config.yaml
hidden_size: 160
n_experts: 96
balance_bias: true
router_cosine_scale: 10.0
n_groups: 8
lr_router: 0.00143
norm_place: "pre"
positions: "rope"
rope_theta: 10000.0
rope_fraction: 1.0
qk_norm: false
parallel_block: false
beta1: 0.95
lr_head: 0.00924
doc_mask: true
Below are experts of layer 9 (counted from 0) of a mixture-of-experts language model. Rows are named router (the router's row for the expert) and show model dimensions 0-159. Each number is 128 + 24 x the weight over its row's rms, rounded and kept within 0 to 255.
Before each expert's rows: a language model's description of what the expert responds to. This comes from a sample of Wikipedia text that the model never trained on.

# expert 49
It responds to: Last digit of four-digit years and numbers, often after 19 or 20 in dates, e.g. 2010, 1863, 2020 census; also century, ″.
router [ 96 167 110 142 121 148 155 135 117 136 116 140 121 160 121 130 173 103  83 140 151 119 144 157 137 132 127 130  85 115 113 129  73 143 101 149 115 158  92 104 104 132  73  99 153 117 117 113 106  89 170 132 177 100 145 149  59 114 111 123 138 127 132 118 114 135 115 120 111 174 147 132 148  99 139 107 130 112 107 158 124 126 156 150 147 116 137 203 120 123 160 120  95  97 116 152 119 137 115 166 167 137 136  95 129 152 124 152 112  88 164 128 123 112  90 126  87 126 145 116 146 144 137 163 133 133 135  89 121 134 153 143 152 132  94 182 176 116 122 125 117 138 138 122 129  98 161  68 145 139  99 137 113 133 109 102 135 136 136 137]

# expert 21
It responds to: Byte pieces of accented letters, IPA, dagger and non-Latin scripts (ř, ː, ə, †), plus 0, % and + in tables.
router [147 157  74 136 131 151 110 127  96 132 129 132 100 129 142 127 122 108 126 105 136 113 128 139 159 109 159 154  96  98 115 120 125 139 139 139 139 149 110  99  92  84 110 118  93  98  82 128  88 151 172 166 101 139 140 146  68 123 120 153 122 175 104 138 116 139 104  92 136 160 165 133 127 125  91 114 143 155 106 120 200 142 133 172 166 102 119 186 149 118 127 110  78 101 122 168 107 153 107 143 123 170 118  98 125 156 151 122  87 126 154 102 123 120 109 109 118 109 159 157 128 132 111 158 124 166  94 145 128 105 138 118 131 100 170 133 144 105 132 141 137 111 126 119 118  91 145 136 107 134  81 162 158 125 108 109 120 127 146 128]

# expert 15
It responds to: Possessive 's after names of places and organisations (Ohio's, Union's), plus "the" and word endings inside proper names.
router [109 177  78 119 120 136 116 165 147 125 129 153 131 123 128 112 160 105  99 139 122 134 148 159 147 115 131 109 115  95 136 153 107 129 167 182 151 134  96  80  96 154  99 118  77 110 127 125  86 104 175 137 104 116 152 160  71  67 122 118 102 168 143 138 133 131 104 149 136 186 114 144 152 131 110 104 103 156 138 129 162 142 153 166 131 117 112 180 107 126 125 146  91 100 170 138 129 167  83 129 108 164 129 141 165 123 128 139 104 114 171 129 117 108 102 115 113 147 104 105 141 131  82 160 100 162 104 132 150 142 125 130 111 131 106 117 147 110 126 126 137  91 134 138 107 104  96 111 110 141 134 130 148 122 130 126 128 123 159 124]

# expert 44
It responds to: Bare space tokens, mostly before digits in dates, tables and counts, as in February 8, after 17 years, | 3 |.
router [145 139  79 147 160 131 133 115 136 164 118 163 114 151 107 102 157  84 116 138 150 129 119 169 169 141 138 132 117 126 167 148  98 137 122 117 112 152  96  91  97 139 115 103 103 105 160 157 110 136 143 131 121  90 169 148 115 113 127 112 107 156 129 134 135 112 106 107 133 176 135 173 140 139 149 102 166 139 101 143 108 117 124 164 144  94 102 160 156 124 119  84  79  98 170 113 108 127  89 143 137 140 152 140 110 145 119 134  85 121 144 107  89  80  85  95 136 119 140 109 107 145 104 139 142  93 134 145  98 104 171 130 119 145 158 160 139 114 120  90  95 138  89 142 124 123 182 152 114 118 123 122 110  99  93 101 127 158 150 114]

# expert 59
It responds to: Subject pronouns he and she, and mid-word c, g, p pieces within words and names, as in manuscript, suitcases, Wolfgang.
router [122 140  89 138 129 146 141 106 107 159 110 108  98 126 153 124 124  83 119 131 136 165 133 112 180 115 120 136 151  65 138 128 126 184 128 133 150 159 130 117  93 120 108 142  96 151 166 142 105  95 141 141 111 120 129 149  92 106 120  88 135 165 107  95  95 136 126 109 136 166 137 159 177 185  91 121 131 129  94 135 135 155 106 132 128 132 158 209 147 143 126 108 102 123 146  96  93 146  54 133  89 124 151 112 130 154 149 128 135 131 140  82 121  76 108 132 123 155 150 134 151 137 126 132 122 101 109 102 106 129 130 135 127 175 107 129 156 108 147 116 135  99 142 142 131 118 149 130 128 132 124 149 127 118  79 104 140 131 158 138]

# expert 12
It responds to: Single digits inside numbers in tables and stat lists, such as vote counts, points, goal differences and areas.
router [121 172  86 142 131 155 114 139 161 132 107 159 118 156 125 110 116  94 135 146 151 122 112 149 166 124 120 135 136 111 129 130  97 136 149 137 148 122 152  98 121 136 129 109 114  64  99 165 102 104 147 158 113 129 147 139  66  99 120 117 139 171 100 145 128 135 135 126 160 127 115 168 128 121 104 167 151 132 109 128 113 133 157 135 145 133 158 175 116 131 127 121 135 100 132 131  77 147  88 134 136 175 107 101 135 142 108 133 105  75 144 123 129 108  78  95 133 136 124  75 111 113 135 174 144 115 106 147 112 132 159 112 159 126  92 155 166  79 107 107 137  72 136 157 137  87 140 161 101 129 111 150 117 127 102  91 119 103 162 148]

# expert 1
It responds to: Commas, mostly right after place names, dates or numbers, e.g. Springfield, Massachusetts; 2,432; 30 years, 145 days.
router [111 181 114 159 141 158 121 127 110 132  88 159 117 152 117 136 138  87 114 144 131 131 119 149 175 101 132 123 118 104 140 156  96 113 147 151 125 144 121  79 100 129 120 106 107 112 163 137 121  81 149 128 152  79 140 125  90  94 114 114 134 129 118 130 111 143 108 126 147 199 151 152 137 120 155 130 159 135 105 130 132 146 145 161 170 151 134 180 118 106 141 138 101 101 121 142  89 124 106 111 137 157 116 115 136 124 105  95  95 105  99  92 126 120  68 101 122 128 137 113 118 137  96 136 134 136 160 136 180 108 171 131 107 132 141 148 160 142 111 127 147  76  83 101  92  90 152 125 106 138 103 143 151 116 113  98 125 155 180 127]

# expert 38
It responds to: Word-final endings like -ed, -ing, -ued on split verbs and adjectives, as in assign-ed to, contin-ue, discontin-ued, enab-ling.
router [128 159 112 158 169 140 128 170 138 137 155 132 116 153 103  80 109  93  93 162 134 147 130 117 149 144  89 119 129  92 152 155 118 132 135 125 109 177  94  83 116 142  95 104 110 102 142 126 133 113 124 124 125 107 151 141  80 113  84 109 133 169 145 139 109 162 122 148 137 170 151 101 122 112 154 117 140 135 103 148 140 103 147 169 139 126 127 192 140 102 131  90 109 120 138 138 121 173  93 122 128 177 126 137 137 141 130 171 122  78 174 114  94  90  67 108 114 126 121  99 108 143 124 169 158  95 128 119 130 104 145 139 110 139 148 141 162 162 118 128 129  80 102 133 143 103 127 149 113 102 116 114 112  96 118 114 133 136 137 156]

# expert 3
It responds to: Word-piece fragments inside words, mostly "n", "un", "ri", as in pater-n-al, Eskilst-un-a, Souther-n, marri-, commun-, part.
router [103 143 112 149 156 171 120 117 113 125  93 142 119 137 113 130 135 119 109 165 138 140 143 151 146 126 158 163  92 103 137 145 115 119 166  99  95 147 128  88  99 138 135 114 134  71 142 162  87 113 128 126 128 148 124 156 107 128 136 109 158 161 110 136 171 144 107 122  84 186 131 154 146 173 134 135 158 173 113 116 119 124 148 144 119 117 111 211 100 117 123 119 120 120 142 108  89 129 132 131 114 163 125 113 111  97 106 122 104 102 168  69 130 119 107 138 123  90 138 137 106 139 108 139 109 128 155 102 132 136 110 128 125 145 149 153 158 105 147  92  94 119 119 150 149  77 165 154 118 128  96 112  98  83  94 132 147 130 171 108]

# expert 35
It responds to: The piece up in call-up, follow-up, Occupation; also plural endings like -ers, -ults, -ats, and people words like they, people, members.
router [142 125  73 123 131 145 118 111 131 137 134 147 139 143 113 111 136  83  98 145 118 157 116 148 174 150 144 111 137  74 149 128  85 108 177 105 159 181 126  88 128 151 105 136 107 146 139 146  77 117 137 161 104 111 142 144  74  93 113 114 125 174 121 125 103 134 126 125 138 183 122 140 153 141 147 108 153 128 135 121 140 153 129 151 143 132 100 183  87 111 157 156 105 141 134 134 118 148  83 149 128 166 100 100 131 102 113 119 111 140 129 101 116 119  67 148 132 151 132 123 111 155 128 126 114 115  97 185 131  90 152 149  87 138 134 125 144 128  91 103 108  84 124 126 178  86 129  99 111 122 121 146 135 118 146 119 112 143 142 131]

# expert 6
It responds to: Field names and their word endings in infobox lists before a colon, such as Born, Occupation, Genre, Running time, Species.
router [114 176 106 145 113 132 157 166 143 151 105 124 120 125 139  73 168 127 100 142 122 138 120 155 162 153 143 114 128 131 118 112  97 110 144  94 130 150 116 112 124 163 109 125 108 110 127 113 151 108 134 162 132 100 130 129  82 106  88  92 121 159 104 138 113 106  98 113 117 199 112 145 121 137 115 104 148 134 141 154 163 127 121 111 139  94 133 225 120 123 102 128 104 131 123 125 129 150  86 141 114 196 111 129 119 144 139 146 136  91 144  86 126 103 110 133 129 133 132  90 135 134 109 148 131 145 122 132 132 144 153 131 129 140 107 164 120 139 112  98 146  97 109 151  99  79 167 165 118 150  92  96 135 121  82 119 128 167 167 118]

# expert 56
It responds to: Word stems that need an ending, as in f-und-ed, comm, mov, cons, requ, often split further as in v-oc-als, p-aint-ing.
router [112 138 105 146 125 118 130 110 115 133 102 150 141  93 109 137 107 119 125 168 107 132 168 130 168 153 149 121 122 112 125 148  81 123 126 130 108 151 129  97  82 115 120 127 114 129 135 140 108 113 137 170 126  82 145 107  85  80 115 126 135 194 117 108 156  92  98 124 160 156 128 154 186 152 100 123 139 139 112 130 103 117 149 154 130 127 120 220 140 146 121 102 107  97 149 140 111 143  98 145 103 151 112 134 134 158 133 105 130 106 160  76 117  97  96 106 116 121 140  97  99 179 125 122 148 161 107 144 152 124 120 114 113  99 139 109 147 145 123  83 119 110 119 170 146 128 133 125 160 159  90 165 129 137 105 145 150 112 133 164]

# expert 60
It responds to: Periods after a capital initial in people's names, like J. T. King; also word middles after an initial capital, as in President, Bulgaria.
router [125 154  80 157 134 163 115 103 148 129  93 142 119 154 117 153 127 110 126 149 127 158 136 140 168 160 119 152 123 114 111 135  71 110 140  97 150 173 107 112  84 131 113  82  89 119 132 151 105  89 143 165 118 132 158 158  99  93 129 140 136 196 107 158 120 126 115 116 158 133 142 122 117 130 162 143 123 132  93 100 140 152 115 178 163 130 125 191 119  99 124 137  99 136 118 127  97 180 110 137 141 128 165 121 145 115 166 130 115 113 142 104 107 108  87 118 137 110 149 124 163 127 118 117 116 106  92 150 163 149 130 131 121 129 134 111 135  97 132 136 127  90 116 112 167  83 153 126 117 131  75 165 126 113 105  88  96 112 144 134]

# expert 33
It responds to: Mid-word pieces containing d, such as d, ad, ed, ond, ct, as in Soled-ad, week-d-ay, shoot-d-owns, HK-D.
router [154 146 102 132 138 133 118 133 136 125  99 148 123 110 114 155 141 152 104 154 107 148 165 141 148 122 124 134 141  80 151 140 127 139 141  89 138 122 125 115 102 131 102  90 112 107 125 160 153 101 131 106 141 123 124 169  92 111 104 106 127 150  99 133 132 150 144 124 123 160 179 144 149 116  92 137 144 154  90 157 176 182 127 164 130 141  89 239 111 119 175  85 126  75 160 135 132 123 140 123 156 153 102 103 116 157 105 143 139 126 149  94  98  88 100 124 138  98 137 100 133 137 148 137 114 151 114 106 127 117 152 127 121 140 119 148 134 127  97 122 119 126 124 124 124  82 123 125 120  89  90 152  81 136 118  98 155 140 129 110]

# expert 55
It responds to: Prepositions after a noun, mainly of, also for, in, to, from, with, e.g. design of, study of, Round of 16.
router [ 94 196 130 139 100 133  69 132 129 115  89 144 118 164 117 115 118 191 120 146 134 132 119 163 127 126 102 134 185 109 125 127 141 129 151 130 116 146  96 112  91 133 105 115 110  94 147 137  90  97 138 179 135 129 139 138  80  73 126 118 145 175 108 142 121 152 117 135 132 176 142 174 133 127 114 111 127 162 104 161  92 116 147 138 141 105 118 191 138 138 148 103 106 105 160 121 105 160 122 145 145 136 125 130 159 164 110 155 120 114 138 104  70 119 114  93 120 104 128 121 150 134 123 149 146 131  92 114 111 103 150 136 104 122 131 123 135 121 133 112 138 113 110 122 129  86 163 131 128 124  78 137 117 139  83 101 138 161 160 116]

# expert 4
It responds to: Past-tense or participle endings like likened, acknowledged, plus including, called, named and list punctuation (colons, quotes) introducing what follows.
router [131 171  95 137 120 137 116 118 141 140 137 130 131 147 131 117 128 116 119 111 139 129 113 158 164 139 164 159 148 121 124 138 122 123 140 136 122 137  86 118 131 130  66 101 110  97 138 122 118  98 156 143 125 101 134 175  83  82 138 110 116 158 132 122 138 147  93 121 156 180 147 117 138 133 101 124 148 147  81 158 131 101 159 169 163 120 107 174 132 150 107  80 102  93 187 152  60 134 102 140 153 163 122 107 122 150 102 126 119 102 184  92 118 100  87 126 118 124 155 130  84  94 101 156 118 100 123 134 113  92 125 116 134 122 114 154 152 132 129 117 144 106 142 107 129 111 153 131 110 112 133 160  92 110 149  82 163 131 152 120]

# expert 30
It responds to: Closing word pieces such as er, ter, ber, ator in landowner or register, plus closing brackets and quotes ending titles or numbers.
router [109 140  95 153 120 140 148 129 142 141 118 141 153 140 121 104 156 100 112 101 118 145 132 140 129 133  97 148 126 109 139 139  74 160 170 148 137 175 141  85 114 119 109  83 109 114 140 148 105  97 138 146  98 122 167 115 101  99 129 123 122 194 131 151 142 128 120 100 127 191 150 147 144 105 126 117 117 141  92 142 136 136 147  88 173 156 113 186 140 137 151  91  75 133 120 144  98 158  92 146 138 133 109 118 138 129 133 129 113 102 154 125 142 102 113 105 130 134 156 112 161 112 123  84 121 144 140 120 140 129 131 167 108 156 161 107 173 122 147 109  70  94 111 163 142  82 130 110  84 134 113 169 108 108 123  99 128 142 155 125]

# expert 34
It responds to: Commas, mostly clause or list separators after nouns, dates and introductory phrases, plus ), ;, and ", variants.
router [127 179 111 131 102 141 104  92 142 124 114 132 114 134 121 115 138  89  87 123 138 159 140 124 173 169 143 154  96  80 129 158 104 137 179 118 144 155  89 123  84 165  83  87 105 118 121 132 102 107 115 159 124 110 157 133  90 106 133 119 133 119 127 111 124 142 125 113 132 168 145 163 158 147 141 153 145 141  85 149 131 133 163 153 155 118 108 155 136 105 124  84  85  98 130 155 116 177  94 156 177 165 151 125 109 120 123 101 114 121 108  72  95 114 103 133 152 141 138 136 122 135 103 121 116 120 127 156 182 134 133 143 143 118 144 103 163 124 104  98 142 118 114 112 126 121 142 133 106 128  89 156  82  98 107 101 155 125 155 119]

# expert 62
It responds to: Line-opening table pipes, == heading markers, list dashes and punctuation in wiki tables and section headers, plus a few pieces like torped-o-es.
router [100 205  75 126 128 130 120 155 113 126 119 111 116 130 129  91 127 103 133 129 146 113 131 156 121 122 111  94 106 102 150 159 147 112 158 114 109 141 155 143  94 134 121 110 139 100 152 176  68 105 136 122 131 106 146 105  79 114 128 106  97 177  88 142 132 118 113  91 134 184 159 141 110 122 102 111 156 122  96 161 150 115 125 145 159 134 103 188 127 108 126 118 128 116 141 105  94 144  72 160 150 170 166 145 138 131 134 145 110 117 171  99  89 107 153 128 105 131 151 129 132 145 121 155  96 119 130 131 126 130 166 138 134 116 151 112 156 106 146 110 123 105 107 122 145 122 153 159 121 124 132 144 143  82 114 103 138 134 145  72]

# expert 53
It responds to: Pieces ar, or and as inside or ending words, as in honor, sensor, primarily, Schwarber, plus the words out and but.
router [112 186  73 130 161 151  99 147 153 152 120 148 142 134 124  92 120 100  99 105 146 180 150 147 178 145 138 111 109 100 141 155 115 129 147 122 131 166 153 130  77 143 115  71 143 123 120 113 111  90 120 141 113 109 147  99 103 116  95 127 144 144 129 109 113 132 105 149 135 182 122 110 134 120 132 101 146 123  98 154  93 122 152 130 131 122 174 208 105 138  91 151 143 132 163 122  97 123 105 127 144 158 104 103 138 118 149 125  74 112 140 111 112 116  78 127 154 134 124 136 159 131 119 137 131 114 134 123 140 119 160 112 103 108 151 114 150 121 105 139 111 144 126 153  76 125 180 149 130 162 113 167  98 121 108  97 119 145 114 127]

# expert 8
It responds to: Space-prefixed capital letters or first syllables starting a proper name, often a person's first name, as in R-osa, T-oni, Geor, Jos.
router [138 175 111 154 144 108 135  86 170 155 149 128 121 128 117 117 163 103 121 140 170 122  98 179 159 152 114 141 121 109 118 120 109 137 125 163 107 172  81 127 140 117  96 113 132 116 155 143  58 103 109 132 141 123 132 146 134 100 125  85 140 132 121 160 143 131 103 118  97 125 164 139 140 114 114 118 153 123 133 132 112 122 108 158 145 123 132 190 144 129 147  67 123 123 136 118  82 173 119 164 133 137 121 103 119 156 127 114  93 102 151  91  73  99  95 105 120 146 143 136 102 152  98 142 132 101 127 126 101 110 141 141  95 106 148 132 161  99 142 148 126 160  83 107 151 111 180 154 129  95 154 142 101 142 116 115 123 150 129  88]

# expert 17
It responds to: Second word or piece of multiword proper names and titles, such as Alberta general election, Paducah Airport, Concord Townships, Hizb al-Tadamun.
router [107 139  98 147 127 136 100 126 104 126 120 148 154 142 103 186 132 131 110 133 108 142 105 146 157 119 140 147 117 110 103 120  93 175 153 136 147 142 109 115  98 104 128 106  77 106 159 126 116 119 139 106 130  97 133 120 102  69  91  83 134 188 151  90 139 130 129 108 122 148 173 139 154 150 132 120 124 116 117  89 148 122 178 164 163 107 127 207 132 111 138 151  95 114 134 137 104 123 105 132 139 185 160 128 140 141 149 129 132  84 145  96 120 106 100 166 133 123 103 152 132 137  95 100 115 122 108 103 142 123 124 122 102 141  98 126 125 132 109 113 129  84 109 135 140 104 124 139 175 132 107 160 173  90 120 136 171 136 152 134]

# expert 24
It responds to: Pipe characters separating cells in tables, especially the row-opening pipe and pipes after names, scores or results.
router [131 178  68 154 134 152 109 116 130 134 116 110 131 160 120 144 137  87 101 120 126 142 116 146 142 134 113 138 146  99 119 122 106 158 164 130 104 155 104  92  73 101 110  64 122 114 159 142 104 144 121 145 153 117 121 126  80 100  82 135 133 163 113 140 117 135 106 146 145 150 119 152 167 113 109 129 119 125 134 127 101 135 159 163 116 128 137 165 150  96 141 149  85 114 172 143 111 166 104 129 140 185  91 116 150 115 149 140 150 115 143  91 104  97  89  98 118 162 126  86 111 166 116 134 117 134 128 133 120  99 131 133 118 148 114 129 145 121 168 147 118 103 116 107 135 142 159 167 113 146  91 150  86 122  98  79 119 162 163 109]

# expert 36
It responds to: Separator tokens that follow a name or term in lists and tables: pipes, semicolons, dashes, slashes, and equals signs in abbreviation keys.
router [129 177  92 121 123 145 118 123 133  99 120 155 150 135 108 159 157 122 127 124 126 147 112 132 162 109 129 137 122  87 131 149 120 162 138 107 143 158  87 108  79 126 115  96  74 108 126 136  85 131 153 137 135 112 169 137  67  75 117 109 113 200 125  77  90 140  92 139 138 186 161 125 141 111  94 120 107 129  96 107 158 108 155 148 160 130 117 157 123 128 117 142 126 103 143 138  93 155 102 125 126 154 150 135 147 130 139 142 113  96 146  84 103 106  65 150 115 125 143 165 133 112 123 132 147 134 116 150 131 136 135 110 108 127 114 141 139 124 155 114 114  81 124 129 159 121 147 126 116 116 105 185 143  99 135 110 155 136 162 145]

# expert 50
It responds to: Single letters m, h, p and pieces like km, sh, am, as in p.m. times, Stock-h-olm, megap-h-yllus, mill, among.
router [121 125 102 126 129 177 148 118 124 129 124  90 148 152 109 114 109 152  90 115 158 127 155 148 159 152 134 131 136 137 132 133  92 186 152 123 104 112 113 137 103 157 111 118  93 147 166  95 103 129 144 118 131 119 148 107  59  69 147 127 109 160 125 142 133 148 103 159 133 137 133 165 172 126 144 109 164 142 119 136 149 147 155 142 127 125 121 231 144 109 147 142  86 120 148 132 105 123  78 136 123 122 161 114 129 108 141  95 113 107 142  96 144 128 118 133  99 126 141 160 107 149 141 142 102 111 139 127 101 105 136 128 109 145 131 155 172 105 143 129 132  91 124 129  93  79 124 110  73 154 116 130 138  96 118  88 128 144 153 112]

# expert 0
It responds to: Opening pieces of longer words split by the tokenizer, often Latinate prefixes, such as pro, re, cont, writ, ph in physics.
router [ 92 137 108 140 130 135 131 137 139 142 133 158 110 122 116 154 126  97 125 151 141 173 114 149 138 128 134 127 107 105  89 107  82 125 134 149 146 160  93 117 101 148 119 119  98 143 151 143  88 126 168 163 154  95 153 118  86 115  91 134 121 193  85  84 156 163 144 109 131 151 145 140 145 160 124 124 164 153 103 110 111 106 128 160 105 134  97 229 149  89 117 107 140 103 133 114 100 169 105 178 174 153 108 139 136 177  97 101 129 116 105 104 118 118  91 107 160 144 121  98 152 128 112 143  93 121 117 138 115 132 154 105 134 131 117 128 134 107  84 141 145 129 106 124 137 119 127 144 119 140 116 132 114 129 137 140 123  91 124 122]

# expert 5
It responds to: First piece of a word split by the tokenizer, mostly a bare consonant or prefix after function words, as in f|amous, con|stituency, re|placed.
router [108 107 116 163 133 109 102 128 114 118 116 140 116 158 149 126 115 101 136 143 135 139 135 155 155 113 154 156 104 122 128 172  99 153 170 130 103 165 109  89  96 146  80 113 120  86 136 146  82 137 151  85 131 104 144 121  78  75 124 110 134 154 128 120 152 164  94 136 134 142 147 173 166 141 127  99 173 112 102 140 117  98 146 173 153 154 142 207 135 107 118  99 121 121 140 117  98 133  78 117 129 160 137 110 114 170 117 154 105 116 178 107 116 104 112 129 150 140 120 100 142 151 111 126 115 105 153 157 101 131 150 130 131 144 145 135 136 127  93 103  92 119 116 134 116 130 152 150 120 135 100 144 146  71 151 112 140 128 150  95]

# expert 27
It responds to: Word piece right after a capital-letter opening of a name or word, as in C-on-struction, D-es-pite, R-os-ario, D-un-fermline.
router [135 167  91 121 147 140 125  90 133 161  96 144 105 143 106 155 145  89 117 150 145 143 104 163 161 143 118 117 109 104 126 140  95 137 161 132 145 150 137 108 103 148  53  87  96 138 154 174  85  83 114 120 133 136 159 164 103 110 133 110 139 181 129 123 140 118 152 114 145 143 130 123 146 140 106 114 132 128 132 102 133 120 135 167 138 115 137 221 141 118 119 103 120 120 102 131  77 165 130 124 131 132 153 131 138 120 150 145 123 125 164 111 122  84  99 108 153 122 159 115 168 143 144 162 153 115 123 133 134 161 162 130 127 129 135 135 121  85 114 147 140 110 101 106 137  89 123 106 101 128  80 159 135  93 100 103 108  94 122 128]

# expert 13
It responds to: Clause-linking and temporal words mid-sentence, such as that, when, where, after, later, during, until; also word-final 'at' (habitat, diplomat).
router [167 181 102 107  99 152 142 150 146 126  89 126  92 134 131 130 125 110 119 134 156 137 121 143 180 147 139 128 126  99 145 128  92 112 137 168 148 140  65  96 105 124 113 115 117 102 141 192  94 106 129  91 140 105 141 140  71  75  80 123 119 160 128 133 109 161 140  85 122 170 130 101 142 150 150 138 155 117 124 157 118 166 150 128 116 102 150 184 120 124 141 114 138 101 134 158 108 147 107 128 149 141 132 106 147 113 182 124 138  74 134 128 111 107 124 135 102 103 139 117  83 149 123 128 134 127 128 120 113 115 151 137 158 125 160 129 151 105 130 112 124 121 124 107 141  97 181 135 109 146  96 135 108  96  95  86 124 139 158 117]

# expert 63
It responds to: Single digits inside numbers, especially after a decimal point, in tables of votes, percentages, times and scores, such as 2.65, 17.7.
router [115 186 103 151 116 149  74 137 155 144  99 125 137 147  87 123 145 123 126 136 107 124 129 126 177 142 135 130 116 106 139 147 111 154  90 185 142 154 127  97  91 129 115 100 130 113 124 114 101  81 156 169 120 102 151 122 100  98  86 113 135 191  91 111  90 162 131 120 150 133 155 135 134 146 116  96 132 161  94 129 152 123 130 136 171 113 140 180  98 134 104 116 102 108 151 162 102 164 116 131 146 144 125 129  96 134 139 132 133 116 142 102 108  71 107 118 153 144 172 104 161 152 107 133 117 141 126 114 134 120 160 159 123 152  99 128 146 106 130  97 127  97 116 118 114  93 160 113 100 145  99 164 139 120 107 109 112 143 173 112]

# expert 40
It responds to: Passive participles and verb pieces like used, known, located, written, based, the pl of employment, and the pronoun it.
router [109 128 107 132 103 155 107 122 174 166 107 133 116 120 131 104 124  97 126 128 143 147 106 145 156 134 132 132 152 124 124 151  94 154 157 134 110 134 131  97 106 132  96 115 108 124 172 139  66  88 119 152 140  99 165 175 104  96 148 128  94 133 100 125 141 120 107 111 139 157 146 156 147 139 123 119 160 108 139 137 168 134 157 137 133 151 104 194 118 155 104  90 128 117 147 160  76 152  67 102 150 192 110 127 145 151 144 114 114  93 145 113 115  87  78 110 120 132 144 128 134 117 112 139 115 145 131 138 123  82 135 118 133  97 112 173 161 113 110 118 145 106 126 164 168 133 140 151 135 125 129 118  76  92  98 110 122 146 155 120]

# expert 20
It responds to: Capital letters opening a later word in institutional names and titles, as in provincial G-overnor, Constitutional C-ourt, British Am-bassador.
router [112 195 100 143 119 164 117 135 114 138 104 145 140 124 137 126 131  92  99 101 125 117  96 149 150 137 114 143 143  95 138 140 103 147 167 135 104 162  62 103 102 121 123 118 118  85 148 119 125  92 132 131 108 103 113 115 145  81 102 100 110 169 125 127 121 155  94 135 100 118 141 133 148 122 152  90 161 126 131 136 133 118 143 172 159 104 138 204 130 112 159 102  99 118 134 152  95 158 121 171 168 156 141 130 126 143 136 111 107 114 165  79 125  97  83 119 103 140 145 130 123 138 100 147 149 135 131 100 110 112 133 160 112 125 123 147 177 146 116 137 130  75  90 131 148 113 148 150 130 120 135 143 133 163 106  94 155 164 144 105]

# expert 18
It responds to: Line-break tokens ending infobox fields, list items and table rows, e.g. after Language: English or Animalia; also the word piece st.
router [112 155  65 166 144 139 104 143 134 173 106 120 123 153 116 125 108  79 110 107 119 151 146 168 150 150 148 145 125 115 114 132 108 120 160 140 125 140 105 107  74 125  97 100 118 110 135 173  90 137 144 140 146  96 137 138 113 101 116 109 108 193  87 112 150 155 102  81 130 167 140 167 145 124 130 112 144 142 105 140 146 131 167 147 134 109 125 161 157  91 122  94 112  95 138 136 103 145  97 136 164 122 103 142 134 130  94 129 102  93 145  79 116 136  72 117 109 119 163  99 143 125 117 148 141 109 101 125 113 116 187 141  97 147 110 150 151 104 113 133 134  94 135 142 124 110 150 151  93 114 130 167 128 126  88 121 139 148 141 105]

# expert 26
It responds to: Capital letters continuing an all-caps acronym or code, as in UNIT-E, FI-X, CI-V, NE-D, or Roman numerals like XVI.
router [ 98 154  82 127 155 150 129 148 129 120 117 166 145 108 131  92 152 104 106 122 139 131 157 184 138 158 124 140 145 102 153 131 111 127 161 111 167 157 129  92  75 112 111  95 120 101  89 126  90 102 144 142 128 119 145 131  82  85 114 123 145 170 109 101 136 150 156 120 113 118 142 153 136 137 125 101 155 159  93 124 156 136 159 147 141 129 115 224 122 117 129 111 124 127 155 160 169 141 110 116 156 146 135 137 127  82 156 148 117 123 143  98  95 121 148 100 113 159 137 100 104 137 121 144 125 127 141 145 120 118 109 115 144 151 118 128 142 143 119 110 132  91 123 154 144  86 175  85 102  98  80 149 117 105 128  84 115 150 121 121]

# expert 14
It responds to: Second or opening pieces of words and names, especially ir, ro, mon, bro, inter, as in he-ir, requ-ir-ing, b-ir-acial, Bar-rera.
router [123 148  90 153 142 153 114 118 138 178 121 155 118 142 104 132 160 133 155 117 139 161 114 152 146 138 145 139 114  95 102 143  86 126 164 151  96 166 131  98 120 131 117  91  90 112  99 149  97 112 103 154 147 118 138 136 118 109 106 125 126 174  97 150 116 109  99 129 114 157 170 140 144 144  89 141 142 157 117 132 116 126 112 129 143 149 127 216 173 151 173 143 108 121 161 126  66 145 100 135 136 157 153  94 127 144 133 118 134 133 138 102  97 114 107 116 143 132 113 116 131 149  97 143 118  94 154 120 100  97 124 109 111 149 133 143 110 120  87 101 119 125 147 139 124 102 160 130 131 150 136 138  83  76  90  65 131 106 126 163]

# expert 11
It responds to: Space token before a number in pipe-delimited tables, mostly stats and football or hockey season rows, plus dashes and placeholders like X, Q.
router [152 158  55 150 137 167 100 137 169 162  91 153 105 139 110  96 118 101 128 128 133 119 150 157 173 133 151 139 127  81 145 126 102 124 144 140 129 140 115  88  96 120 108  89  92  96 132 166 109  75 149 140 152 114 131 130 123  93 121 133 119 174  84 132 110 118 116 115 111 154 137 156 133 141 138 131 154 149 113 140 153 133 127 144 146 105 150 157 119 111 138 127  95  95 157 147  90 133  91 121 155 159 142 112 123 158 130 119 114 125 155  76 100 107  75 112 115 145 151  95 144 121  84 146 139 104 118 133 130 137 164 105 127 151 127 152 132  94 119 122 145  91 106 158 154 112 130 126  77 142 100 166 110 116 107  77 133 143 148 139]

# expert 39
It responds to: Pipe separators in score, results and election tables, usually after a number, plus month names and semicolons in lists.
router [117 203  77 130 153 141 129 120 155 134 121 152 131 107  95 118 157 106 110 158 150 146 157 178 173 131 128 127 135 108 105 133  86 112 130 127  88 138  95 117  87 141 113 110 112 125 157 161 124 117 130 118 148  78 160 120  71 110 119 115 131 148 150 159 122 112 147 117 106 163 124 134 132 103 117 135 154 115  97 134 124 137 128 147 158 103 106 177 147 129 112 137 138  93 111 120  81 170 128 137 166 145 106 105 119 143 153 107 120 109 155  71 105 105  77 108 130 165 137 120 112 147 106 147 135 120 127 126 121 129 114 120 110 134 118 152 149 104 175 112 128  85  89 130 148 118 142 135 128 126 113 154 149 124  93  62 116 147 169 104]

# expert 32
It responds to: Word piece right after an opening s or S, as in s-ed-an, s-aw, s-ent, S-ee also, S-ir, Sw-ed-en.
router [109 145 100 176 116 150 120 113 124 156 111 158 135 136 127  98 141  75 111 143 123 155 123 175 167 140 118 140 151 103 117 144  76 144 128 129 141 134 108 127  81 146  82 122  92 108 113 156  93  93 166 151 147 110 119 177 102  95 116 114 148 157 113 160 123 134 141  98 111 159 122 120 149 146 131 118 140  99 107 105 134 127 141 152 155 117 130 208 155 132 132 121  92 119 162 118 121 147 128 133 139 160 151 115 131 132 121 179  98 141 149  93 100 107  72 116 124 118 137 118  97 140 128 169 155 115 141 138 131 130 126 144 134 137 111 110 156  89 130 132 117 126 115 115 127  89 172 121 120 144 100 175 121  70  84  82 122 119 122 138]

# expert 46
It responds to: Prepositions and particles following a verb, such as under, on, by, for, at, up, as, per, often before the.
router [131 179 135 136 133 103 139 163 177 152 108 171 155 140 128 131  99 113 124 116 138 163 123 160 158 151 112 163  91 108 125 142 101 150 120  95 147 177 106  95 124 105 106 106 111 147 125 168 121 140 110 140 136 119 150  98  85  58 103 108 121 176 140 123 133 134 117 119 165 179 119 114 105 134 121 155 123 113 100 151 129 102 128 158 174 123 156 200 133 116 119 119 132 130 150 138  95 149 137 147 112 127 105 120 133 121 136 103  93  97 123 109  76  96  90 114 107 116 140 115 129 137 105 129 102 111 139 162 104 110 153 136 110 110 143 163 158  92  89 133 127 125 114 131 125 123 151 137  94 135  94 174 111 104 133  80 127 140 116 120]